config.toml
router_cosine_scale = 14.0
n_groups = 8
vocab_size = 8192
Below are experts of layer 6 (counted from 0) of a mixture-of-experts language model. Rows are named router (the router's row for the expert) and show model dimensions 0-223. Each number is 200 + 30 x the weight over its row's rms, rounded and kept within 0 to 999.
After each expert's rows: a language model's description of what the expert responds to. This comes from a sample of Wikipedia text that the model never trained on.

# expert 8
router,180,207,214,183,198,245,229,215,204,209,181,194,211,212,214,193,195,160,233,208,215,224,226,200,136,219,202,210,202,152,194,192,246,178,205,250,178,211,202,177,205,187,231,194,191,239,165,249,228,197,186,178,197,181,135,172,208,217,191,182,209,207,200,245,202,216,212,187,240,220,161,212,231,172,183,243,267,172,243,243,225,202,166,197,180,133,211,195,228,190,147,202,215,216,268,192,191,224,212,164,204,191,212,248,210,239,205,195,175,162,179,201,197,247,197,145,201,216,225,236,226,276,209,202,216,188,179,176,213,198,180,215,197,181,152,141,211,183,243,186,206,223,240,182,249,175,260,187,169,169,218,194,184,191,228,209,286,169,185,179,203,155,187,196,142,181,178,157,164,221,145,216,162,179,182,246,168,198,225,177,203,174,190,193,228,210,203,171,169,268,139,238,186,179,189,152,169,228,169,173,210,200,160,79,204,172,193,263,183,236,177,283,198,199,202,216,218,183,207,169,193,248,208,224
What it handles: Clause connectives. Conjunctions and relative words joining clauses or ranges in narrative prose, e.g. "between 1989 and 1995", that, which, where, when, but.

# expert 20
router,206,202,191,219,233,229,212,249,194,188,220,213,204,138,210,203,161,160,244,182,203,215,161,194,216,219,240,204,219,134,207,187,177,150,202,144,180,172,224,227,185,137,213,204,204,219,202,143,224,147,141,193,137,195,214,222,109,224,168,177,193,199,192,191,189,211,203,172,163,218,209,186,208,231,164,236,168,216,176,189,193,259,174,204,217,121,200,222,211,220,203,171,236,229,237,142,124,286,209,235,221,206,247,229,198,177,232,178,211,214,181,223,196,213,196,195,178,202,215,213,170,191,200,197,182,214,196,194,247,237,182,120,183,176,245,211,217,231,208,201,150,182,221,208,239,205,244,163,204,241,201,192,186,154,223,235,267,233,199,219,133,182,177,230,246,202,196,233,217,216,224,228,196,158,198,196,197,179,164,169,201,188,184,264,282,204,233,209,191,166,238,195,193,244,197,200,240,191,195,182,166,154,236,194,184,179,231,221,163,219,238,174,223,182,224,179,219,200,260,230,190,188,210,205
What it handles: Line breaks after headings. Line and paragraph breaks, especially right after wiki section headings like "== History ==", and also after sentence-ending periods.

# expert 63
router,229,173,186,210,223,171,197,168,169,166,216,230,194,232,207,164,142,278,243,192,181,233,212,217,224,271,215,211,218,156,205,176,127,198,181,197,230,206,205,216,230,218,228,193,225,148,166,192,187,206,214,172,179,191,189,191,258,209,211,194,207,145,170,220,209,231,220,267,190,250,225,233,214,191,223,255,193,177,187,141,190,201,204,195,220,151,189,209,191,220,195,232,184,211,152,175,118,210,161,223,231,185,136,203,151,206,127,183,218,221,178,234,169,171,163,174,183,216,208,187,168,176,175,145,191,223,169,164,242,200,179,207,220,212,246,214,192,169,216,177,204,182,208,217,194,162,145,189,201,285,196,159,204,177,222,175,155,207,182,216,173,227,174,184,210,195,241,174,254,180,209,211,261,231,125,212,251,194,217,211,217,195,223,266,192,191,198,150,186,151,203,202,181,205,228,244,144,185,231,179,251,189,193,200,176,200,185,152,231,257,227,195,208,200,190,220,177,232,227,165,163,185,211,201
What it handles: Foreign surname endings. Final pieces of foreign personal and place names, like -ić, -ović, -ez, -na, -ville, -ston, in sports rosters and listings.

# expert 14
router,244,164,175,207,213,173,209,220,201,225,236,201,131,178,172,227,227,182,172,281,204,184,217,154,180,161,188,204,199,179,187,148,200,184,197,180,172,187,238,200,171,210,178,160,163,199,190,185,208,206,211,237,216,206,227,228,233,188,214,225,182,217,214,195,216,170,178,158,234,243,201,209,129,193,170,188,211,210,190,156,219,204,132,195,188,182,189,163,166,204,231,198,216,178,214,214,196,245,165,175,207,205,187,209,213,181,246,181,208,220,209,233,274,202,210,198,212,216,172,210,231,160,266,186,204,256,246,177,166,200,223,268,215,183,233,183,167,168,193,327,222,173,179,242,188,212,213,170,251,194,180,139,174,131,195,207,212,204,240,185,195,265,244,157,174,211,181,200,197,196,225,196,162,212,241,199,186,237,202,198,277,183,180,213,194,152,231,176,186,196,232,167,250,180,158,206,190,249,214,194,134,196,134,216,183,180,236,179,225,212,228,207,214,231,174,219,241,193,194,243,183,142,206,197
What it handles: Verbs after to. Base-form verbs, mostly after "to", "not" or a subject pronoun, e.g. to warn, to suit, decided to name, helped to show.

# expert 52
router,192,184,213,258,204,208,162,243,279,182,181,173,200,217,211,228,201,166,200,219,205,215,200,228,236,180,211,192,156,203,171,161,236,172,232,215,242,186,239,183,181,198,236,224,198,238,205,234,191,215,157,197,223,171,142,163,190,202,202,203,159,198,212,249,197,202,202,195,179,209,188,156,279,183,200,230,212,140,178,238,155,220,206,160,171,244,157,201,197,249,146,236,264,178,155,211,129,211,231,225,186,208,233,244,193,164,190,162,216,213,217,211,258,196,153,158,170,195,195,197,204,246,164,210,145,173,210,261,218,199,226,216,156,205,194,157,232,267,219,186,249,186,177,148,181,145,187,185,165,219,250,205,185,172,209,223,242,195,232,259,183,226,202,204,176,203,236,194,239,226,174,156,142,227,170,204,194,190,189,151,202,195,172,210,211,229,125,216,181,206,146,265,166,212,190,195,184,208,189,219,240,219,210,170,185,201,197,236,232,212,220,217,216,202,214,141,237,204,174,239,193,201,183,239
What it handles: Number and date punctuation. Digits, commas, decimal points and dashes inside numbers, years and dates, such as 3,180, 13.825, 1720, January 20, 2021.

# expert 26
router,192,239,201,168,145,196,232,249,211,251,254,265,226,205,178,217,162,203,196,221,231,180,175,234,185,245,222,185,178,209,251,164,233,188,180,183,114,222,211,173,207,185,190,179,201,207,183,244,196,189,208,187,176,182,196,207,201,202,230,187,153,227,208,181,205,256,174,221,222,168,175,248,271,249,227,220,210,212,236,202,198,155,232,208,213,207,195,222,253,191,229,193,200,192,188,176,154,217,224,203,147,192,238,201,244,206,161,237,217,194,189,228,232,202,190,230,188,149,212,202,155,222,175,207,152,147,172,156,198,211,125,207,258,202,217,227,221,197,258,172,235,223,169,189,223,222,244,231,150,252,185,209,210,180,165,221,168,254,203,157,208,191,173,154,230,200,225,168,193,162,210,202,196,201,174,208,153,172,228,217,137,215,217,189,191,159,177,222,210,194,229,188,220,143,217,202,249,183,209,182,199,270,220,221,161,112,214,165,205,165,172,174,187,236,184,257,217,190,203,170,133,201,213,210
What it handles: Table cells and separators. Pipe separators and cell values in wiki tables such as election results, award nominations, and climate data; also some "the" in prose.

# expert 16
router,180,238,188,214,191,238,202,153,178,220,226,220,241,220,198,217,155,181,180,172,241,228,240,183,132,201,177,187,196,141,201,212,234,239,181,234,162,250,206,173,241,226,187,197,191,149,170,220,140,151,223,151,210,199,172,212,171,208,211,166,212,201,229,206,211,281,193,202,226,185,137,251,234,220,216,157,197,230,194,222,153,180,245,129,203,216,187,220,228,202,191,185,262,130,180,174,225,170,214,203,186,205,285,201,200,234,218,244,247,210,175,189,198,208,194,249,239,209,173,159,157,184,173,221,194,157,179,178,187,210,173,165,226,222,234,260,183,214,194,217,188,168,221,164,227,228,190,224,211,186,201,165,250,198,208,166,212,242,252,164,243,216,187,215,195,221,229,227,178,196,162,148,182,136,225,210,155,200,179,231,229,177,195,190,239,211,210,146,191,178,207,194,203,192,180,173,231,204,185,196,215,173,191,170,231,148,262,202,187,211,209,232,229,200,157,207,247,228,210,184,207,285,194,177
What it handles: Determiners after prepositions. Articles and possessive determiners opening a noun phrase, usually right after a preposition: the, a, its, their, several.

# expert 5
router,180,185,226,185,228,187,207,190,156,190,227,254,202,187,190,188,193,225,260,163,128,267,277,180,171,191,189,200,231,216,205,164,215,185,207,185,246,262,182,169,270,246,210,213,205,243,184,252,192,160,188,161,180,154,152,191,198,185,194,211,189,238,180,221,240,218,180,239,143,217,185,194,251,185,213,205,233,132,233,219,165,182,170,261,163,174,214,220,218,225,220,183,207,156,183,199,199,227,229,216,153,217,235,181,195,166,175,222,193,219,188,241,250,226,239,175,204,206,223,199,240,237,175,177,200,192,198,203,237,200,199,252,222,217,195,256,157,200,212,243,206,180,182,191,182,188,161,214,235,214,231,165,179,167,215,164,168,204,208,222,213,187,193,186,274,199,289,209,248,232,232,166,221,202,149,183,147,197,203,198,175,190,161,148,177,187,145,222,217,214,141,187,210,228,196,205,165,237,213,204,180,235,199,204,202,207,228,245,202,198,198,237,221,113,205,203,204,171,225,189,262,186,196,198
What it handles: Name-internal connectors. Commas, ampersands, de, of, apostrophes and hyphens inside proper names and venue-city pairs in tables, like Stadium, Buffalo or Kirby's.

# expert 11
router,271,238,227,197,223,266,172,203,237,163,169,200,197,250,213,191,211,222,196,162,123,193,201,166,203,186,237,196,180,157,195,212,166,229,262,225,210,185,145,210,202,217,192,233,205,175,240,237,219,177,164,207,252,188,214,210,221,217,209,221,171,221,167,170,184,172,174,221,138,159,234,251,164,176,243,203,202,175,217,124,211,225,230,206,214,179,136,208,202,190,150,145,236,153,229,194,199,170,253,242,201,234,205,170,201,187,211,200,220,218,196,227,244,220,234,162,162,233,190,237,257,202,269,138,195,192,245,207,222,233,220,210,205,217,218,216,252,209,221,198,177,203,157,214,202,193,194,185,197,174,194,180,184,221,228,191,158,199,182,164,170,244,271,242,221,164,157,218,181,188,203,170,196,230,162,178,194,191,207,194,164,239,227,247,205,179,198,239,200,207,210,244,184,228,221,209,194,242,226,181,267,213,179,205,192,211,153,140,234,182,233,190,221,205,177,194,162,199,156,218,276,187,168,228
What it handles: Infrastructure and place nouns. Common nouns heading named things, especially railway, river, road, bank, station, Song (Eurovision Song Contest), organ, series.

# expert 59
router,256,193,233,228,189,187,194,188,210,159,214,246,248,205,230,241,195,229,191,183,204,206,205,216,220,213,221,207,257,185,244,225,228,161,232,224,136,225,203,144,216,202,198,244,188,247,216,214,210,221,223,201,176,205,236,239,223,197,208,200,182,189,167,228,221,165,188,212,160,204,159,234,239,190,245,149,231,163,210,166,192,194,248,153,195,196,208,197,162,240,184,207,162,148,221,172,167,206,225,200,111,136,241,217,180,217,179,223,222,250,256,223,231,163,251,123,220,141,174,165,240,172,236,150,241,225,176,194,238,186,194,137,162,189,229,218,174,204,205,224,149,243,234,251,199,152,217,196,200,192,211,201,176,181,174,186,200,160,188,197,144,224,224,197,238,224,212,154,161,217,162,185,215,177,231,176,233,162,236,207,208,170,259,231,209,223,137,187,168,185,191,184,184,214,204,196,207,186,224,207,206,215,253,232,206,146,193,214,178,194,255,224,175,175,172,167,228,191,151,225,202,207,169,204
What it handles: Medal and results tables. Pipes and dashes in medal, award and match-result tables, plus words like Bronze, Silver, medal, Olympic, Best, 1st.

# expert 10
router,163,217,203,176,194,249,214,187,154,235,210,209,223,186,181,199,201,195,199,207,194,193,241,201,207,189,170,239,191,205,171,209,229,210,190,185,197,194,202,158,216,202,192,220,166,178,208,235,253,174,189,134,221,198,153,164,228,223,221,213,164,208,157,195,219,226,206,272,200,172,124,194,219,195,181,228,226,169,221,277,194,257,194,180,171,138,206,174,216,228,189,207,246,220,210,216,187,177,173,197,228,245,199,248,230,239,223,216,223,160,138,160,126,239,219,186,222,206,235,154,208,260,184,211,276,184,163,209,218,226,202,216,185,199,224,179,213,214,205,214,190,170,246,224,204,222,210,193,193,182,237,209,222,140,217,212,243,193,172,246,170,166,233,213,181,175,189,183,191,200,191,210,185,138,149,254,193,207,269,131,156,163,180,160,215,242,194,181,234,230,197,199,228,232,193,187,174,266,181,196,224,236,197,118,211,212,213,247,219,215,221,224,207,140,202,215,243,191,235,139,254,209,177,195
What it handles: Clause-linking conjunctions. Conjunctions and commas joining clauses or list items, such as and, but, or, which, until, especially than after comparatives.

# expert 46
router,251,219,174,200,204,240,133,180,197,186,220,191,191,247,223,153,181,201,191,215,203,200,213,190,157,213,183,169,220,195,204,237,232,229,205,194,236,213,190,197,176,205,212,220,157,216,176,240,218,216,176,217,234,206,167,216,203,174,212,234,174,203,247,188,244,179,239,199,257,292,208,204,193,227,193,166,175,189,174,223,222,254,191,225,185,177,221,185,233,211,219,192,207,223,223,223,180,208,176,145,205,206,188,219,183,195,255,194,172,212,193,214,185,218,209,187,218,181,251,180,170,139,158,217,182,216,238,209,134,153,250,165,164,154,151,166,203,301,204,193,208,188,157,204,146,200,193,206,184,158,200,210,216,216,122,193,146,178,208,217,213,169,157,238,189,189,210,183,146,165,171,200,194,240,190,194,210,106,176,176,194,208,170,223,124,182,172,255,246,159,167,231,183,175,197,212,218,235,169,174,216,183,164,199,213,206,173,228,178,198,217,245,155,209,252,177,196,223,257,222,195,260,196,256
What it handles: Mid-word consonant fragments. Short consonant-heavy pieces inside words or foreign names, often the second piece, such as ap in weapon, vapor, og in kilograms.

# expert 53
router,241,170,237,208,179,214,192,176,211,183,185,212,200,197,230,222,257,216,212,233,212,214,223,193,211,236,149,150,194,158,254,215,190,184,188,172,212,224,274,181,166,179,180,176,226,193,217,196,238,206,231,263,242,211,198,241,209,235,173,212,262,192,170,201,208,187,196,180,194,179,223,195,202,192,210,242,207,181,231,147,166,190,218,279,200,246,215,209,175,154,211,182,205,216,255,197,160,176,211,215,198,188,182,181,234,174,173,181,227,156,240,221,230,211,145,170,196,178,186,158,215,153,203,261,217,194,205,195,235,125,192,186,175,120,163,234,205,247,248,139,215,178,164,198,172,183,217,174,238,239,137,213,247,203,206,183,185,152,202,206,215,146,149,204,183,236,204,199,169,227,246,220,262,217,181,167,232,224,195,209,135,222,211,175,126,191,196,211,179,175,189,189,184,217,190,217,200,148,150,223,208,225,155,206,199,248,242,230,141,236,184,216,186,202,231,222,148,235,210,208,210,209,227,192
What it handles: Plural and mid-name endings. Word pieces like s, t, on inside names or plurals, such as Wes, Yours, women's, plus decade words like 1970s.

# expert 58
router,189,179,206,222,220,205,204,213,208,214,208,162,194,127,201,221,173,236,167,194,210,144,189,161,196,160,200,167,202,271,240,278,211,201,222,212,243,175,232,242,186,197,149,223,209,216,178,259,172,194,194,214,228,192,277,199,200,222,162,183,288,179,242,200,205,173,182,180,200,171,246,157,197,221,167,188,140,256,136,143,157,234,207,211,247,214,229,196,161,186,207,183,184,191,217,197,215,192,190,192,189,272,151,217,215,222,181,186,177,210,228,210,169,164,236,234,177,184,214,225,149,130,258,213,209,229,224,216,198,161,206,172,152,235,214,200,151,194,186,165,190,204,191,218,181,190,263,218,221,215,213,225,242,240,157,169,169,187,171,216,228,172,185,231,205,163,218,234,135,158,163,225,216,220,200,189,179,188,152,217,230,236,210,209,199,157,191,201,156,196,206,188,235,185,213,215,238,250,200,195,190,200,238,214,185,203,210,155,202,166,175,217,216,142,248,218,228,215,145,179,158,196,205,182
What it handles: Infobox field labels. Labels and word pieces in infobox-style "- Field: value" lists, like Coordinates, Born, Genre, plus British -our spellings such as Colours, Honours.

# expert 29
router,206,196,194,243,165,216,237,181,195,196,205,185,220,233,165,194,150,141,217,231,158,249,195,192,204,180,220,191,239,171,173,196,190,157,210,236,235,158,162,134,242,175,217,243,183,216,197,167,170,170,137,158,146,239,214,197,200,205,168,233,189,209,189,213,195,220,195,257,188,207,182,224,183,211,272,224,109,162,197,202,212,216,220,195,138,209,201,208,169,277,178,183,219,188,214,175,166,137,183,198,166,153,182,231,176,158,182,225,237,211,200,217,201,227,217,232,176,223,198,190,225,207,167,185,215,173,175,180,210,221,194,153,185,167,180,253,220,154,249,204,166,196,232,196,250,171,218,182,262,252,200,184,227,201,207,170,187,220,177,197,187,246,203,221,217,175,234,243,193,230,213,217,225,191,202,198,156,209,231,143,229,172,175,227,228,179,210,245,198,154,210,163,207,264,177,194,210,286,213,151,255,179,263,219,227,179,216,214,221,199,245,195,204,230,222,220,212,219,142,180,202,159,217,221
What it handles: Section heading openers. The first = of section headings after blank lines, like ==Results==, in sports articles, plus numbers and round/Tour/Series words.

# expert 51
router,156,222,220,223,210,213,183,229,221,176,206,141,135,156,206,144,189,250,170,258,216,147,181,177,170,179,227,111,244,236,221,260,199,191,219,199,186,181,179,220,155,225,174,196,226,233,154,178,217,229,187,230,187,182,179,170,210,196,200,178,228,191,225,208,204,180,176,191,174,207,251,164,201,232,200,210,178,260,210,218,154,165,204,233,181,273,233,208,168,221,196,161,162,216,244,238,230,199,240,203,193,229,206,173,195,193,146,170,195,223,224,192,189,176,213,234,252,202,198,236,235,155,235,194,220,195,208,163,231,196,227,164,168,250,202,192,164,187,240,136,213,208,200,222,240,221,216,283,204,171,197,252,192,238,166,196,222,212,179,199,214,177,220,210,217,171,166,250,201,180,163,223,185,240,180,210,164,215,194,237,178,160,255,187,220,175,234,209,156,218,170,188,195,203,226,174,200,207,180,220,155,192,274,267,198,200,149,167,201,153,209,189,160,197,200,208,242,210,149,209,137,224,210,207
What it handles: Infobox field labels. Labels starting dash lines in infoboxes, such as Edited by, Impact factor, Opened, Coordinates, Website, Born, usually followed by a colon.

# expert 61
router,164,249,200,170,190,226,192,206,232,200,218,156,189,169,194,187,223,178,252,209,188,206,226,196,211,179,184,187,178,175,204,156,214,210,203,222,220,271,229,220,227,180,202,219,223,207,205,211,185,139,197,177,208,194,163,190,227,187,156,216,201,150,216,218,232,177,195,222,218,250,194,140,210,174,215,213,268,179,246,210,189,193,220,165,199,229,155,230,175,205,210,160,216,205,148,201,186,209,223,199,232,196,233,186,206,214,198,234,262,168,189,259,241,260,179,220,249,183,249,222,186,183,198,229,173,195,222,189,233,228,170,187,194,181,232,223,172,203,205,238,214,238,184,134,216,164,244,175,225,190,140,196,174,135,212,206,175,143,195,229,223,180,229,232,280,198,179,200,270,176,218,193,223,175,202,160,146,214,243,173,159,189,186,184,178,267,164,150,208,311,180,205,160,196,204,211,204,199,154,203,203,174,254,215,179,171,216,207,174,235,223,143,228,234,177,172,200,218,172,158,233,237,151,200
What it handles: Score dashes and French. En dashes in tennis and sports scores like 7–5, French articles de, Le, En in titles, and first pieces of capitalized names.

# expert 33
router,223,217,204,265,176,185,208,206,237,173,220,214,231,197,186,168,220,239,157,230,163,227,172,185,197,187,282,179,237,239,184,178,222,197,190,233,224,195,220,222,190,233,162,228,183,177,264,232,167,245,200,245,202,221,144,198,205,201,151,159,214,180,149,182,236,206,192,227,130,126,211,271,207,173,225,235,167,173,237,203,184,175,207,134,139,211,161,208,221,170,195,205,210,184,200,162,183,129,185,204,198,169,183,199,174,159,234,190,205,196,229,196,233,159,239,163,234,246,191,208,281,232,196,163,210,157,243,208,162,176,209,208,197,199,174,243,201,176,199,249,150,200,222,184,211,168,206,170,187,165,205,200,224,180,191,183,161,206,205,203,141,268,206,240,150,159,203,186,200,208,232,147,259,174,161,194,170,239,168,189,173,220,158,182,224,198,212,195,164,147,215,189,197,249,238,170,196,223,221,201,198,171,201,190,231,176,183,228,223,161,244,205,225,208,230,199,181,163,155,196,183,201,183,181
What it handles: Organization name heads. Final nouns of proper names for bodies and titles, like Corporation, Committee, Association, Act, State, Council, often followed by 's or a bracket.

# expert 38
router,184,158,215,213,220,200,177,174,129,174,181,252,216,203,165,175,199,222,212,201,189,238,262,184,192,223,188,214,206,194,177,153,218,175,188,185,256,244,223,191,238,222,253,225,201,245,216,202,150,163,190,184,191,171,189,157,217,196,206,183,169,240,240,215,221,232,164,242,132,206,207,207,196,178,188,238,233,145,231,194,206,180,156,288,162,136,204,247,171,195,207,187,204,154,172,214,196,241,208,213,161,212,213,187,174,200,176,207,150,211,199,216,246,213,245,174,203,193,227,222,199,217,185,180,184,208,228,226,255,190,196,240,267,177,195,245,135,228,205,198,160,182,148,165,163,189,167,207,197,258,194,142,197,167,179,151,133,182,236,196,191,214,194,174,260,199,278,208,242,232,234,181,241,218,157,187,174,179,184,189,209,208,176,209,202,143,146,221,215,212,161,159,234,177,185,245,193,215,208,203,222,220,180,200,212,227,205,208,166,218,174,206,235,126,193,245,217,175,206,178,233,195,203,188
What it handles: Name fragments in lists. Pieces of surnames and Latin taxon names inside tables, species lists and track listings, e.g. Me-yer, Kube-k, Pi-per.

# expert 45
router,216,207,215,237,208,178,222,248,257,180,171,209,231,213,195,217,207,179,226,177,178,188,173,225,253,225,166,218,117,198,167,159,270,186,205,233,186,176,250,185,171,236,231,212,196,146,225,211,191,224,256,164,178,150,169,132,224,168,178,198,209,212,173,205,173,213,196,219,193,203,212,198,222,139,232,232,218,188,261,236,238,181,221,201,175,202,181,173,189,190,245,222,203,185,206,182,134,242,195,152,133,179,230,196,212,215,180,248,201,236,158,210,257,185,166,167,226,226,205,220,204,204,218,159,177,208,252,180,204,160,171,215,266,201,203,208,149,184,237,246,180,233,203,185,189,182,156,178,160,209,202,173,186,159,198,196,185,168,221,194,173,199,194,155,226,169,178,165,178,207,224,191,229,190,162,231,189,179,194,195,187,235,195,274,244,168,191,165,237,205,239,192,234,179,229,139,221,182,205,240,199,258,192,234,224,135,186,184,217,164,208,193,278,195,234,203,179,224,205,160,139,227,224,208
What it handles: Table separators after names. Pipe separators and line breaks in tables, often right after a candidate or party name in election results, e.g. "John Payne |".

# expert 42
router,196,175,231,192,148,194,202,204,231,185,229,195,230,196,157,223,171,227,224,228,198,235,230,187,171,239,184,166,211,191,220,238,186,157,179,262,187,245,238,233,216,196,184,220,165,155,183,219,235,194,175,226,198,209,198,233,177,259,171,226,264,162,241,194,222,209,202,178,225,238,235,195,242,163,195,217,184,220,208,142,188,176,197,212,225,205,192,184,228,115,154,217,240,246,182,240,169,171,197,151,216,173,198,155,186,206,167,222,207,171,245,175,230,179,168,213,198,160,216,199,155,177,178,219,121,219,200,207,210,206,222,215,198,182,188,238,167,223,219,172,251,152,124,195,196,205,174,164,225,242,178,156,251,183,209,194,200,216,202,231,249,158,190,184,210,192,206,160,153,274,208,186,224,161,241,176,238,191,135,176,203,223,218,228,144,228,195,222,186,234,180,223,220,150,188,238,188,158,118,176,194,206,174,193,231,194,213,222,163,179,151,216,192,203,263,199,200,220,252,208,174,237,174,212
What it handles: Vowel pieces in names. Vowel-cluster pieces right after a word's first letter or two in names and titles, like Br-ea-kker, Dr-ea-ms, F-ol-klore, V-oi-ce.

# expert 37
router,201,237,226,261,238,187,176,154,187,216,188,216,201,233,225,209,182,153,229,162,180,250,202,184,198,161,148,206,248,198,174,181,199,193,190,189,137,189,215,166,212,259,189,181,144,187,128,215,194,207,247,132,225,198,161,182,137,194,178,128,246,217,164,166,207,208,171,163,178,158,144,210,172,177,220,190,260,190,189,219,222,163,195,163,177,154,180,243,203,166,237,170,227,163,171,171,217,191,184,227,174,169,225,160,208,208,238,218,188,240,227,231,174,188,216,193,208,178,172,206,169,206,183,172,223,157,189,190,222,170,226,193,183,248,252,219,178,204,177,213,198,186,206,206,190,199,143,207,224,196,172,141,205,215,168,210,235,249,210,170,227,154,190,146,225,197,192,226,204,184,150,129,131,203,198,243,175,230,151,241,189,185,142,185,241,196,192,151,189,183,183,221,218,163,159,170,180,220,217,226,150,163,179,231,229,157,225,193,203,233,184,172,245,163,184,195,205,188,195,193,248,228,220,199
What it handles: Copula and articles. Articles and auxiliaries in biographical predicates, especially "a" after was, has been or become, plus was, is, had, became.

# expert 48
router,166,185,215,167,191,203,188,204,162,180,202,245,229,180,176,176,198,204,221,197,151,217,237,159,192,226,167,214,206,239,202,176,232,178,201,176,259,234,248,187,245,221,240,224,175,249,218,208,141,152,185,168,227,167,188,171,229,182,208,188,160,230,253,211,186,212,199,268,113,208,205,204,207,199,204,204,227,169,227,205,210,185,193,249,174,135,185,245,186,213,190,187,216,128,158,202,213,229,265,212,130,185,221,168,198,184,168,228,160,211,203,219,241,213,255,160,214,193,248,189,242,248,174,203,155,197,235,189,223,187,175,198,225,210,184,241,170,218,203,205,181,186,163,166,193,151,185,193,201,217,218,141,176,197,172,179,171,198,246,203,193,195,181,179,260,195,283,191,242,214,234,177,203,186,171,166,132,181,195,213,183,222,187,167,206,148,132,195,228,228,176,179,189,185,200,258,217,209,183,223,203,210,208,220,201,229,211,207,170,237,184,199,232,116,166,246,248,186,179,186,254,168,194,200
What it handles: Table cell fragments. Early word pieces and numbers at the start of cells in dense tables and lists, like AM-O-LED, DC-6B, Catal-ina, 0-1.

# expert 13
router,201,269,204,166,198,211,184,189,220,189,198,153,203,220,207,179,148,176,212,195,190,212,179,229,200,208,113,200,199,204,190,210,232,203,191,132,231,196,217,171,186,244,201,205,189,170,248,223,212,218,161,203,183,213,172,248,237,208,220,119,169,227,221,255,210,206,229,250,210,209,179,163,218,225,185,224,252,194,200,187,193,271,211,215,198,188,179,205,205,211,129,124,213,225,232,242,218,239,184,240,229,224,165,218,238,209,197,207,245,229,158,178,192,121,142,212,205,182,216,165,212,228,246,210,262,156,203,222,226,153,223,190,216,211,233,192,229,196,221,207,204,187,175,211,196,214,248,164,218,242,179,167,186,219,139,215,231,212,149,219,159,201,225,245,202,228,174,163,202,229,220,147,172,184,172,215,146,196,169,145,238,158,181,186,219,182,199,262,246,168,205,160,220,263,189,190,215,215,203,214,235,174,226,150,267,186,217,227,200,173,211,210,219,169,176,174,241,226,219,195,220,189,174,182
What it handles: List and table separators. Punctuation and separators in tables, lists and census area sentences: table pipes, line breaks, commas after "square miles (km²)", semicolons, "and".

# expert 21
router,170,241,187,220,222,213,226,154,188,232,219,202,226,213,193,183,176,197,225,148,141,214,254,211,182,177,260,188,262,213,222,182,222,233,171,218,189,227,166,177,242,198,112,209,214,201,159,236,195,193,255,178,217,179,158,178,188,171,199,220,190,218,187,145,176,226,220,222,178,182,167,200,254,190,234,190,170,138,228,218,147,189,213,184,155,159,220,159,188,210,197,221,146,174,240,157,203,224,216,219,255,185,206,177,212,226,222,228,204,197,207,195,212,176,232,222,154,199,244,198,225,237,168,180,199,204,162,155,207,201,164,236,157,185,206,201,187,175,196,207,165,252,264,191,226,219,192,237,201,194,225,234,194,167,235,239,175,248,160,184,176,172,180,241,137,216,220,232,243,215,207,229,213,175,214,239,129,262,277,182,188,194,178,146,222,276,185,233,174,182,165,174,164,236,211,164,215,206,195,204,198,192,151,157,212,173,205,220,153,159,213,233,205,213,157,196,204,235,175,189,219,217,230,196
What it handles: Prepositions in institution names. Mostly of, for, the inside organization or title names and noun phrases, e.g. Society for, Organisation for, Head of, passage of.

# expert 39
router,237,140,157,210,264,211,170,196,209,224,231,197,205,185,221,235,150,190,258,172,179,239,201,198,179,205,177,228,216,198,189,177,193,216,219,177,283,212,248,235,212,266,210,193,217,170,212,187,182,209,227,224,161,205,181,178,190,192,168,206,182,160,204,160,245,210,228,198,204,206,195,191,244,174,203,240,200,187,225,203,196,169,220,172,175,166,185,200,176,211,233,200,205,216,173,183,114,262,184,181,239,168,212,194,178,199,134,235,220,248,166,215,214,182,160,191,232,233,193,229,137,201,172,177,180,235,174,202,215,195,146,243,218,193,261,223,239,260,181,175,186,197,164,190,214,175,196,172,246,244,176,212,217,200,215,175,138,186,187,208,254,219,151,157,243,168,191,206,199,199,192,229,277,183,171,150,248,199,272,174,167,193,232,264,206,188,254,162,191,187,182,185,201,223,226,209,206,144,218,203,225,194,148,202,187,186,198,204,264,170,183,192,234,195,198,187,169,193,275,200,152,210,227,197
What it handles: Personal first names, initials. Given names like John, David, William and the period after a middle initial (William T.), in biographies, casts and lists.

# expert 60
router,149,271,188,202,186,195,229,252,150,195,205,175,126,175,156,222,170,215,223,205,180,224,245,217,186,250,187,187,215,173,188,160,218,113,201,202,246,191,176,204,218,183,157,210,162,252,180,200,219,180,208,186,180,170,163,175,239,172,232,226,121,218,225,202,192,230,197,179,168,202,161,188,218,213,165,221,189,206,210,228,228,184,239,207,182,302,196,203,185,186,219,205,184,202,243,172,196,250,215,172,187,172,251,216,236,165,159,189,159,218,176,221,255,196,198,162,219,193,188,203,258,193,194,154,187,201,141,225,179,190,137,200,190,180,214,166,201,157,249,204,214,199,198,158,211,227,226,188,236,208,183,201,170,158,186,192,219,195,191,173,208,247,196,170,200,195,226,193,277,251,183,188,196,252,222,189,181,185,214,257,208,249,183,159,212,214,160,174,221,207,192,156,177,267,218,235,184,251,224,215,185,208,212,212,128,201,189,220,177,162,146,238,219,162,198,184,245,166,197,186,208,157,173,190
What it handles: Credit and relation words. Function words introducing credits or relations, like composed by, Written by, Preceded by, appears to, plus infobox and table labels such as Goals, Apps.

# expert 62
router,195,200,185,196,210,150,162,223,220,198,208,202,168,202,210,179,239,234,183,187,146,205,207,257,262,135,163,196,142,220,212,206,202,227,226,219,222,174,155,193,192,137,202,219,215,192,250,193,186,195,222,204,209,235,196,109,199,191,239,215,152,201,196,186,205,191,180,201,186,207,210,209,265,210,217,222,218,200,232,242,234,240,313,205,175,205,194,188,243,163,208,168,216,184,133,190,188,214,219,192,187,186,216,134,215,181,204,209,221,199,166,147,211,172,145,231,182,229,187,234,212,217,215,216,206,182,253,262,193,187,178,182,198,199,202,224,229,240,162,220,196,238,245,151,150,196,209,173,202,233,171,183,197,210,229,205,232,173,191,207,214,204,201,188,237,196,247,221,216,168,235,137,174,210,157,190,194,230,144,179,219,213,261,206,207,247,176,217,202,232,225,247,242,231,217,168,221,207,140,215,205,224,234,233,217,213,183,224,178,209,192,202,237,203,290,205,211,221,130,222,234,161,234,242
What it handles: Opening parentheses and dates. Opening parentheses after article titles or names, before "born" or birth years, plus year digits in species-author citations.

# expert 25
router,207,216,157,222,207,191,212,254,208,165,241,191,144,136,185,147,171,227,168,224,204,189,204,178,191,211,214,149,243,251,253,255,215,176,235,224,180,131,151,279,173,217,116,176,181,247,158,178,234,246,218,219,191,180,184,147,208,199,201,163,249,226,188,218,234,201,222,179,178,195,228,187,221,240,183,208,181,235,210,185,172,180,207,238,163,263,248,224,186,241,216,219,145,231,219,162,206,215,206,170,160,213,184,184,198,186,200,196,217,238,214,165,150,183,185,191,217,191,174,226,194,181,204,172,219,195,215,180,237,226,225,142,198,259,225,206,170,183,268,151,215,219,213,212,268,196,230,254,218,204,214,224,183,207,218,175,227,186,187,192,174,208,234,242,196,163,170,209,192,182,174,201,197,272,170,210,164,234,188,241,192,201,254,180,216,157,247,218,150,216,228,171,184,226,236,167,201,222,212,240,175,235,249,271,192,187,210,178,211,200,200,177,195,201,171,196,207,166,175,224,174,190,219,187
What it handles: Infobox field names. Field labels in infobox lists after "- " or a line break, e.g. Authority, Kingdom, Phylum, Genus, Born, Release date, Position, Length.